{
  "n_layer": 14,
  "d_model": 320,
  "n_experts": 64,
  "experts_per_token": 4,
  "d_expert": 64,
  "d_shared_expert": 128,
  "activation": "swiglu",
  "moe_layers": [1, 3, 5, 7, 9, 11, 13],
  "router_score": "softmax",
  "normalize_top_k": true,
  "routed_scale": 1.0,
  "balance_loss": 0.00467,
  "balance_bias": false,
  "init_std_router": 0.0138,
  "lr_router": 0.000208,
  "n_head": 10,
  "n_kv_head": 2,
  "head_dim": 32,
  "vocab_size": 16384,
  "norm": "rmsnorm",
  "norm_place": "pre",
  "norm_eps": 1e-06,
  "positions": "rope",
  "rope_base": 10000.0,
  "rope_fraction": 0.5,
  "qk_norm": true,
  "attn_scale": 0.177,
  "tie_embeddings": true,
  "parallel_block": false,
  "init": "uniform",
  "init_std_qkv": 0.027,
  "init_std_o": 0.0336,
  "init_std_up": 0.0387,
  "init_std_down": 0.0387,
  "optimizer": "muon_hyperball",
  "lr": 0.0147,
  "beta1": 0.95,
  "weight_decay": 0.0,
  "lr_head": 0.00856,
  "warmup_steps": 50,
  "schedule": "wsd",
  "decay_fraction": 1.0,
  "decay_shape": "linear",
  "final_lr_fraction": 0.0,
  "batch_tokens": [32768, 65536, 98304],
  "seq_len": 512,
  "doc_mask": false,
  "train_tokens": 272800000,
  "steps": 4588,
  "dataset": "wikipedia_en"
}
Below are experts of layer 9 (counted from 0) of a mixture-of-experts language model. Rows are named router (the router's row for the expert) and show model dimensions 0-159. Each number is 128 + 32 x the weight over its row's rms, rounded and kept within 0 to 255. Numbers have three digits each.
After each expert's rows: a language model's description of what the expert responds to. This comes from a sample of Wikipedia text that the model never trained on.

# expert 10
router:088085145086125103161094156102100102131088075106080147076172060059131066128116146132123158112092075129124086185089161170183180074076133106158125103130136087124094134089163110161169093072153166108122106167107080066171132121135137117204139146151136151078145167085108137173094126154094106108136094147098114116107145187163101113108106112146114142118149118149083124101146131121092156111186134148152134109151077061119153050154122110142068154131187046164093097160140109122137134118064105
Description: Capitalized name pieces

# expert 9
router:095110149148162125108083078075103109188185092106129176140092153114138112164156093168121155111160072131126106154087103179122106107161093176174121179111208187172173109143136147151135156127133134157108150143079114144169134125158153129107117188126086169122069132167148143099099079140129126063073131129074146151115154100177117172116115150166081114115139173186134123145100141135155131135119119186110135102129137165104137102180165146128151111079093183147130140147112120110101082182109114
Description: Quantifiers and section headings

# expert 14
router:163102137108119096078117099153066176177159105112184147135178145095158148198127090114098115177138130111203074154157168146161076109123104123157104137116124156120131092153172145145173121108114127112082143118176116126107129189148182082099123112150080172154074172173077166149179124080098112117095117084153092166145196101150118097106086132122121184068129107135137093120132132113139090114089163155142140106176122116136119095090098074134095156123099063110099133121140079116047149182148122
Description: Opening brackets, notation

# expert 54
router:126054121115135116168094098124141149130079146078104143134126096101153100158107152148103175135070140112118134104176159153104069074092166134164141142134146078099128121139128130103124086127118084075131135206121142180117110100121095105143151147190101119104142122077160164130147138161090100113126137138102156118189140086109145165118086095061160171171121163087163097145140141070126114197169166121128139130193122119070068055168109129119085085180154155144111174122086125142091154143135126
Description: Word-ending fragments

# expert 22
router:155137122075143152167130129104093041157064100074120100196148148137160186142041169138079115142171145115131122128112087108110081099122118135145146170126129116152153145106078114111134127147140127093102115089162089068145076142144161195178164132134134184110132151170162094121093101105056147083098168133161195131113143136136159152135135081101152155121159071153169068139146123097163131134132166151146084104086091076167098143093131111115075186097137103178110140128147126104085105101158122
Description: Table header labels

# expert 11
router:124087144134060128115107076136160174159103143130110095161119068150138184172154136136131088138123079179073096076069179113135141145091170160169095128099160167167044128083097151144190140136190149160117126118129129133115143124086188100167151108106110163142077150069098099159099071083094132101107068118191124120089098101145139096126163103172099128112094149154099108137095110101127207085120135143100085133194159153107090186176140143129106135130117103118103115126120136077059099092213127
Description: Romance names, foreign text

# expert 7
router:101106174100152132090168081172154138132126168122142103165162092121087193153131088096130189124125117167094117117134102136101078101091084179081122100161127131121116088155163073106129068138067192134141151157143115192159090153160156193151099068161144077106102098128142098103125173135120123097164140126036130079116124084127093160074144167137128103087111108122140150094146122169101135103169152090148142117173106144070119153125123100097188132168137114070110168122125195104125096147118179
Description: Word-final endings

# expert 12
router:110111136126194192093104088104097101081109139151127102071117134138100102121135135092116073145060113154132097150071146162113133103091074159162122091156095202137119163171115154121120199098174127100144144160214155094086124103140080114128147142109111112065163139159109125136098116164088096103088120179140195111112147198077144120148154138131132083095138171126113160148126102154145170077109138134136118124120156119084152160177185104093101100055149164145109127156096164116085100136139159
Description: Paragraph and section breaks

# expert 1
router:115120091106066081153145078095143117146111086134145145082094125127173135149095102107154189157122095134124128058151107149118100087138144128123173100132158077178135142174140089106079133095109131078126170190187114122104162098168136180131103170100134088135148145102111146160134133148120133121156137119175154111154106076070039160161142190124145092146059140125120105148173155117083109142136099125080098170107112099122160110143125111181171107090113111093135096176171120149170145114119126
Description: Surname word pieces

# expert 26
router:128088053096163139156147096164107107130077094138088110142111184102191142174149137149120100134104160119127117172113142087145139124114067081093143099103069130160111110092161129201087086103157101119169121118135114108090178135127150168091184148129154110078166068183062175091097110147102157092094109156137120147172178092112145090101158112060130160143098115120169183112145118185162156165154127087131098160132172105120123102072106123174099086196034139164105113115122181146126138109213134
Description: Time prepositions

# expert 37
router:084100094103190125139125152158082142110193158080126176142119166082110147101136174154114093138141085137133137172109140108121170128146178067156124139130126094105150185099139146094072124135163185122082075147077111093135178114095080080155100102151068131105156124091174137119116122110178134187126088148139128160169108157127125091144080073087092185118190123123161160122109152082115166104094095168153096153071068087090147092138113072144072103144151169169129116090093130148120075185098133
Description: Initial capital letters

# expert 48
router:092084094112106126120139141160185105128149169087137079175158103117112189168122193118171109138127115152174135128073116104179101108131157114144102127140149116105136081125145138115104178104139175116112161146174124061106137185070147149124176120100110137103190149072100136126147085142118152085132156152142123142145087156163136155103086106064107141141148192139171117095174093100080123158172135167104099214104100091103086107158107137123120174066137102150124085189135106099122169155171071
Description: Name-initial capitals and bytes

# expert 15
router:161122093072084145167108108142199138120120128114202151199108108123172136132164187197203079145131135059141134168120176160059159174091170070170095120131138156167083130146095097142141128074097113109113098118144134152117161178102136103169110117101100173146119101091155111106107141091111124157090135080154179095152164145137172146130133135208154103133143104136117133074083157129135137179092103124111145149092114109122188126077065084170112185123074127121117091114125146184144133143099066
Description: Foreign-name letter pieces

# expert 62
router:170074147136170051148156111138117137162133114086116055156135122112120131163117095177084206154136127091110181120161149170149119121076093151164167094133089093120078140078163132125115117083169100130101139175184134118078153060106181158131175147069134112106123112134068090136154134100102136118121131182137083094125161177096162113093121148124166115148123138105119077173135049123139129123131106100060160099121138088141096080118114085133110144131107118103078194109135131122085109052089119
Description: Place names, name endings

# expert 16
router:124111125099176151176130086131137122142132105138094053133092127108144131125155163158159136159117171109174098109135151142118071189085150155092122114132062167145141171165165138131104088118119130089081164149122110082175161158099091067077125167111090083134141154155159078111183101120101162145076145133131133185101138132119205114166163086123124173090132111125123153185160071133097173116128175163130080110112138042070138121148091138167071098130147181131083063137151181103108094157166143
Description: Table cell separators

# expert 56
router:100081111125097143134130185110101159121161125081090168151117133109147133134132153073139103186180188145112106135085116176084199177202130131137146125146164069090184143110173105147179141149139192165178096133124080151134149159160199132090157126099079160104157168165129094070054155204133155144144164152162151134134121155084080128106084110094121156105168139109171130162071126094116183140116109163175186128088123132142112134175185201158170129152100137184190091130129095109159087080120140
Description: Capitalized word onsets

# expert 40
router:180119165147119112103122132146146097127110154065110129186149178087168116188144149090124109169142084080133142142096163082130124114085137156138177183098114166107066167100085121105105088140114148124121141166096119106180137191120155156087120189180087144176145142202045123125123126107135094148115157117160078152070123119139161112166122131153129113130173119126146097164095104067149122090112171078061112080136156130083172075108149144145097170191162083117129156088118192146173135106152157
Description: Numbers and compass words

# expert 38
router:113147113177153155101176114116129142097108168188104107108137175129089166070143111150128104063177150142160075113161096119168109120096148077141147190162112133147135109170111151129088110123121149140111108095091148102087101151106122123162130077152080186121161121104080182095129179107124129168183130095141147167134160170125088126072156128097163147111183119128118183164095128158102170167120138124079092183081111168164098181096145149176143143108104172171134099154160071137181142136079179
Description: Verb-linking prepositions

# expert 0
router:129102194110107097157169184096164083109144160094133117173158186167217132102140135120105149148162115062155141122169170164150072107097181114154165120148113145154086120110196116133155114104149088110140076125144163134079141137140124124096119203108161148144104165096128106133148151166118096133124146145146197123149114130160178195168145116113109079123090130120179122184156174130096148101139179169084126161166083143111115164121104083171104136209073128156138182152108126158078141131113136
Description: Mid-word name fragments

# expert 13
router:082195148141116113084076117186119146173179187075122150151143078144158111138151094163069128133104126129112149128170106149114119122134155131174086143109131130110161169123130087121152091186102113153144151172163059129174158165132142154146082126134173118140121105165179142055070132099118086123129083091147141163169178073177096127100165165135183061125155111166127094128073074123142131130136179181176152122101080174184127112066126212116141101173148117130080166143080084163184114149142143
Description: Table and infobox punctuation

# expert 2
router:164091106094131150086170129159140161178095128135141091138180156179178197116092101097139147124158128124094163122143158092170102093130098191148165158143095139081086117173137189143117176113131134119113104099181162110122029100152140128087148198089104110183150091255130114106134133106160182171124086155110094117065063081115207104163188138069129166152120135110134072141148125081200163093171108054114168148150151094102152116116136116116130074159151122139133175064111148175157098088136118
Description: Institution name heads

# expert 49
router:105098128061109150145135128134105098106090074129133054136109131155142131143177132119202108114153066131139127128160112099082042128121201104075091104158094111123080144196103134106114084084120152140095145180158109117175164193118138157132088196122075166139138178141129088135164057133086109100131079129108154135107140111133112137153090102169192101111134128117096182132114106104108151149123077179109068099111036094063089128149137066133085128190168144107191158118107139054145140140181140
Description: Pipes in numeric tables

# expert 31
router:111118059104099130152144168075119156123082115125182216147166191095124083117164123093160127108138128144115108124129108113109186161154130134136164132127110068094085128152152120142105179106135104186126077121128112169146167117118107147118137151130154167121105141138167151097128121111131089138055138137116121121109034136113178126120166112136097141161148132152143076104080102151203066083147132149185169114125189080072067137161161169111160174158145203184094172154123098147089169148110135
Description: Determiners and possessives

# expert 55
router:166092151095127119122156101134163159159063122132129084208145135150080156196124139095099140127141075128121068114119125144167133160102142141130111197113168127096129148106136099132114137139104098055086197132105137132131132116109167176104109126166075137078158155057088069126146048144061146215111126116102079107084171135141132070165183114144129132120154138115179188200137133126083178121062131102079108071086121086184123101126131101108149172116120131107100142089112151101161102164116057
Description: Stats tables and coordinates

# expert 28
router:144105141148115134106169091117067098126120097168107090157121104145163165074107155147138097155113096135122121130144140151144097097070077189168145129115163169140098100116154094157111098111115090145094092116125149079107108156108102163085092182121116167211099158145120172145123168072171134147133151147098113107084100117134173080170092123151140115115107162176183097139160084053137119117152104148087188176166157135097158079119105122187185099094159134098126174078201161184087148075138067
Description: Person names, pronouns

# expert 4
router:128194118145174110073091120143069133105093125122155170128076143144092186157070128148080086123141131065129124117142078119161158175118179170145133128172123120102138190188043141144137090159181107130152174131073124102191149107113137180114110170134141183186129158131158160130112142096136165153117074168161106165136143171095091174140123135122098119117188094181132137120149125101163124120096127121118084106139142046118081117196109100143107148137130071130112090164145164101136174174148089
Description: Statistics table numbers

# expert 58
router:124108165121091085120148105101113114139120150108126083163104103144131190102180157081130076158093157132107150097143118173116144132141148124117099083080093189179136115078099131164060162112173155045197153162145160134206117174125119128183109167151191135130137158140109129135167085139160129088116108062117090111100136123104139126130178137131174120163125093166165059125174197139141120097146081086129128101091117148113144078123123162110113145168144108096114119117129193181102134148196148
Description: Years and table pipes

# expert 35
router:175058187175141154118122163146114084125134139122074095113157136119100155103097078173091113121104161114068098141154109113105147156195140197095165146088133144116177101130115122100124160183129163193121111170116076142147193126099185172156119075132135083096096136145173101115163112110165079149103123163178160140097123139180128086102141184090190119118106145136171177123126146145185102154170139133156205149135116118118095182117086149098116167087135112148155105092141132154164138170086130
Description: List and infobox markup

# expert 5
router:122107154121118148108080112066168140198116116134118133083103123133158158095141151066094146127156102180119089144150104080152098133133113100163068137139111127112184089138179166173136069185119151164127150111135090146167091054155119140111132086121217087093124102137096076194136087153113095141196088138136075176132112113118108129114148115168089175082081109112122111065104144119105171126134188117068159132178167154147139114152183109139162090127108121098071148140124124143138088075142194
Description: Word-final suffix pieces

# expert 46
router:102123126103114168142115086121108138118127112145193159089120102168148108153124159134125129115179120115168091163099147098095118125084136086112125171063112136103096202112114203110126083160127133087127105153078132142174094076140094131101069136172170129080091158076133162121166178177134071111114155116148156135142158136073099123073112129167139114111146121083053109188120095137121175178126181052087147073130146178147150177130100164115103087173117140110142098118156155082122138171158128
Description: Mid-word scientific pieces

# expert 52
router:105173151100108086142103140207166137111141101092133106116111097123118103147157170130084080162122130119152079152110044112100117133137208179122127092135112101114139092124107187137133165142167090112128163096144160141141141122082131079083121101130098106094105170081144075134150090110086112069129151082197076123161099134157160066107175161141132126153128104143140093152183118132185056086145107065133088117122113113166130091080089144124102120108127161096216136225098150126099150170143123
Description: Coordinates and code letters

# expert 3
router:152131110079151119172126108106096153159133075062131135147139187126152167208183134144127088130104143108111121149134166114139167089156166150144100124139124078130092164120104122151064116162114134118132143085062135088141139166181141112175166191136116166159157159214114153132101085148081134155073121138114190125081112093141181082122102111143069183187132136042080213123141133174185110092095123077097126062137173142132162134157082171104140079108103073098170132129096109130158131156103089
Description: Scores, counts, quantities

# expert 21
router:130088137161173187098126126119145080099116139182105157108135121094109163169150123116127124164105201153120103114150119141107097136183137092149154145087122067165138126148095175144086153089155092103172143103136160080151066130105102086132099123083090124135155073211109138137096152170120183107154073129121139175174190114097112133077133126147077141084168175103095174170158167140087137181122144121132083096096180125085164164152185142082089100174101101106165147078171137151106184142110077
Description: Clause-linking commas and connectives

# expert 25
router:128079053093113152171165153072154196169152156121172152126112181085064170080058066060146101157189125088195087127112150162121126078047136121096087109123112124114129157089098064155139131057141119132120155121142127052134193174163177121095153116102139106110154094071106090106138165131177116100139117168150091110154129109133137082164166152126115106142176125105118183156154120079101122095157046151149155084100094122120117189135139131167143185130131166170087079122125158139111107154113169
Description: Capitalized name openers

# expert 45
router:150196134097154140080143182066109122067151113179146157136112149094128129064126137136176132103146074121115086132108175142092169151142146040076118115143174104094069148107119125131138141130055156164123154173068137084130137154094140111112155096132136177074093138148118155140120154091115131153175122178121159083133099129156120152117140085100145142081152086119149166109079127065111131117148107167159095097126117136067144124127161105109126096089139141182167112090125130139116127183157089
Description: Mid-word syllables and periods

# expert 63
router:071076115126137180153170157154161129091140153092122170144125118165112098074111174165136091116177138168151207189098113183131172139104115091136153095180138118121145092086115094120080144171114175156133118112134120131094144117104119083088134071164118153104152099122137138091095131157124169116137148175131179166135080160103123132141094121073074164144159119128152163106099147166111138170068148132143124094157071170143110078071151067154085174145150125164113096100122089117155096112140107
Description: Word-initial verb fragments

# expert 60
router:055136103105149048166170170082199113147174094101105147122096123196118177092151182120106085086147084139174146197179107114146134143180114067128096168164088144129137102095114133129115152139170123111098123093131095082118142123209158167102114121180087179125145096080089129085121100109135134115159125163147179164184142111105127107100111109177102116142106085141165155183123170152065104112120078134174116095079144093078145110180120077185125162155137148133100071160162101176141094062188180
Description: Table row breaks and prefixes

# expert 17
router:129127087118143144102135088112167136131160095125111051130147132115161195097160160111127124092125157152157111095102165138138093105117126081075168115095074102096156137114174111121088167150136106087086090136107109119078146106106091175169128124102125149124140119143056210124062092113114125148108173140045063206113100115144126100097153169110092075107107149078147091187178116184137135105134096120088177148067105131169084150161195136165104110180106120126155179115140082148152187144127148
Description: Prepositions after nouns

# expert 51
router:060154081156143089162107160177137159176152138121120126102131108065131106116118135143125134110087080148084093117143169116129101081115164129079110114101171118074125084141142085179141142145160122120106117124121107180072143112163126140162138107079189066069100098140176129150166142126112131115079152180088180084069060138116103101118111164120128110201120097114110159132137186175098183103130102076114141125147122146134137148104173171080130139164113110126104137134070102119146100160085168
Description: Word endings and noun completions

# expert 42
router:103172089156072152125114175092151132131140176184138255126082201133094104146124157151130140160104133110090077160138116129120121186142179088177164151089133160130037142144078106110129168136139136151133104155173156119130173150172069142116104118182144148106062104153095187127101192083152089174064160061116143137103149121147105171148084101160108101163151140110070150115077135127110091137091148126133111140136163168117157147159193158118129133116197171142115101151138109092153148175111142
Description: Determiners and adjectives

# expert 47
router:127146159122092098141163074100172070133102138085083139116165121118128117112093104126153124108137107164101122157128114097182179121112115092155061181126055110182149073117189112090159086102178106172106098142126096114111118157168114145138105147148151090095106165115101140128146164154116147101157145080120075115070165123153146142149210196171172109114152175099162061160107078084094111105163169106117126124108130115145160143146140102097151164104055172140099134085118151129122146043146175
Description: Foreign name fragments

# expert 32
router:103127116114089148108127142127120037156139094160114180119126087186148120168172144095139140148156131123096121136154152131102121151176074102173118144088099082029113097122150162175079144109128107142101079075162177168148064076176149144143147159139076158214129091231133117146064045156138137160123143128119133150070092123101180143106165083089131145172126176163129087126126142130150144155060102089145168112157169171131130163139117115059133136177119098094176170087126144113179096108128163
Description: Role and occupation nouns

# expert 19
router:164082118124110133162112104076135117142136147101132152161152102092186078155096132165064174113089141098129130136168099083113109110142103119177150126176123149200148177136131107145152140151144115102156111156105114197136160095103148191139113171102165131154140170102111119154184158157075161133068114102172150144119110124106144136129081144079145173096146118193172092115161085121109097145163103133131131178101108120135149083159112103132126143162126153134105163138109084142070086126100110
Description: Consonant-cluster name pieces

# expert 41
router:075196185111154168083185150160117150141154109095168093179103121125131100123145146118082130176150161127172140097160125135109084127159114089098129158138128181116102165110096102150127071068099169203092185080093128085144189157153134139122095125167097098147165096088112107127079140104077096133181128124096178154097094125083181112171125065095145093171133140160086192144119148166074158115130130149127106127072079130106096129036108150158136127143187128186116114114170137150170071155113131
Description: Lowercase word starts

# expert 18
router:124156117098154103149114105160128151171159145112192065146158119102112093101112119137147139134167147106074136121152157173112087138154077125125088078174122121055077138145112148125106168118165082090102112096142106075122151176157132070120121142160104121159196145113085187172153069118096080198116131172090076158139120154169175152122095078142171197099127142170120090131136106091205165045139107135063159151092118132118143167138120124089121069116125079126091120110130154152134154169126150
Description: Titles, names, offices

# expert 8
router:079056173073085131164152116135124152135157114155118111134101172163177117164091044122161098137137139126065125152169145099071137118100110124094071144131129096133150114144126098148161115084151049074114132180162151119134175132118116116088095124112069178125134127077132150151176171119093149138165168136161092122148082090105113108115099120167158164100144090156140154165127145130103160089077179117158123101106154149122091180104133048148114209161111154158139124122088164142114140158159131
Description: Year digits, name openings

# expert 33
router:138158111110146139115172078093067132143075142138094112124109114104134126117175149167093070126112146105122163160105204087112154126084143112119085079110152087181176110128144140123172099169153155125193102102124089084085164140104112122138174113098146177149140111123131080145172092073148139079107162161132122159174167125104076107069183126143119160105127111099169115140151183127108127120144085119164162147118126108119161139137144132125127126127086132221107161146173148124093104069132170
Description: Dates and time phrases

# expert 29
router:093149136118059141169089161112163131109098148167111234096121217105093086103120119092140100171143120089121141126077074148125133214153168106147160127085124101141120088141141171107124142121149147139075138136195062120129196153148131091063088135161122109125079125114128151082077129087145074120037145123151121133124131163092128074159095106148134122162119147171176117094133086126182073072107121154145164149140110132136129133179152113174148138164102170134082140146109136130135180132156140
Description: Determiners

# expert 39
router:084103191120141154133131119161150124107182160058152138085141131072138173113163167145081135147122132098134156163127066127160161107112148107160128113140095055090140118050126073173109186095119147187066172102150123099130181105087119179152106125171140131101125131117119172098125134092133181167129159095151113129086177181161164164160052139141143180097176070156135131136102171128097088098094111160104097133122173144125137048074136147168067130087145093103117059098100154152143117120139145
Description: Single letters and digits

# expert 24
router:092094154089121044154116121140080149113173063069064093118119118095075125103115182149128123163082140134128159117118119146130117125099124117155148073080139085144175127107111123072113119154147131142147131137075157157145166151132184115132056126119157123122154145162154112150139126115153095118116085081186138109102094112080120110074124109131174095151142070122145144170138185136178082097107081098115102100093103139167074153143124166164165145111096095081179101160129106111066113152136102
Description: Digits in numbers

# expert 53
router:116142112112106116106097139084138121172078113166143149137128178154148116152134188120136131118097135123108109144166145130129139138127085116164105118099174176076031127141100193185120150134155118150093077122109115108160114116142111114197143171180116127183161057177135110092126125084120101190135107051149125075065134099111107167117099092168122146110125073092130083146136113093134164199122166081120088131150179234131135189170132111113122091147165094134135146147140091144128087156090147
Description: Noun modifiers, head nouns

# expert 20
router:102113149125141120189109069114145076122157093072062131102190156107153118156154132145110121168158129138100168089180140110090134122165130141171123114090083157161184155108120152125096078107111069135168104144106095152088192123095152158163097048120124092093116161135124089169136086050087130106165153081156172119080127128076164189129116093179130156144189122069135098130153090144117130160141099141124139104156165161092131072159101101171141152105105123115081119090130144157110160082149102
Description: Numbers, punctuation, name pieces

# expert 27
router:124106109092161079152068125087154101136101134108067144159074194100130157077128165188157130141132095122152099153157138118163078109134168152110161155146172094171186174079125093104165165099114156144081141195138130167157176170164171113076116146134161115070104192100106102081130109144080112120108171119142188101088172104138172165112177075146117137071124101116183108201153091156148141119103068100150087139102088078103108163108125125107077151082170146105140126116112092129100107146169140
Description: Table cells and numbers

# expert 59
router:144141087101119136149148157151122053052140161184131106153100124133141106157159122115151071103111126140094092090189112100109162087181113099116122136111080063153146097084158078125104099159105095068130120112108144123181112147102118119145148161072130118095131113115138115155128057143179115117123071195103164147114142148124148139117177173129136131113158188101089081194175136123183127144081137152179129120063169108137089069088056124163151093140102130082146095071136147188094168094111038
Description: Career narrative verbs

# expert 6
router:178138174164202189143101169177116125135129161169106078136102119106068086150095141147106090105100133148105116109147070130155121162142140086113082126165182107125096123180146116098163145124121095122080082073112142176127088113145148114112126091142132173129189080140119154149117123099070096071111098122094160083152147155087114148151095134166090153103100155103128176156092163147161147104156112134073154120120169123107133122123104090094089090089116138128110156157142181168137174112094146
Description: Quotes and sentence connectives

# expert 36
router:166153145148077104140134100136143106194138069145194083128187094125176114151108166100160119111158140116169102119096100120169076088090111118177140136122091120132084136136104145169101107083139120125116111061149155092147104175124180177074142194085092149165099134179101132159132138100169208089167107139108110173087142123121182125163110100108135129161114123166112076158186087113155124105136113136149105188112143110108155107121120103148101142126154123095109106111176172104120111057132093
Description: Surname endings in tables

# expert 43
router:114115119134115177130134062127128114101150158124123155111124088134096124210147138162177144110115122147135156180126139130102112140094150159069152053154138141099121064087128157107071185155145125085136112148144134153095121142115170169125075135083158166037144150069152151112166174136110163102089063097134177129137138180141100091121056094140099127126136099159148076109167152167113133098097085063147107137170161141089102165085102120117138171097079112087147163212085181070138079121161121
Description: Byte pieces and rare letters

# expert 34
router:105082079133148144152127052176096144112176169167176123099103147101090117069143092169150106111176102144156147114094090194123124115068139063122142113132125113122173133099163119142091119128135145081154085155107158150143171170093128087150108136120075126114124136090112125114178119123131098120090145159145146090134184093128187172099089115126221138119071130157129077116114148119093216135086126136132192088102104179115155088186156115190143085110054167096108093105121123072148129155193080
Description: Function words, connectors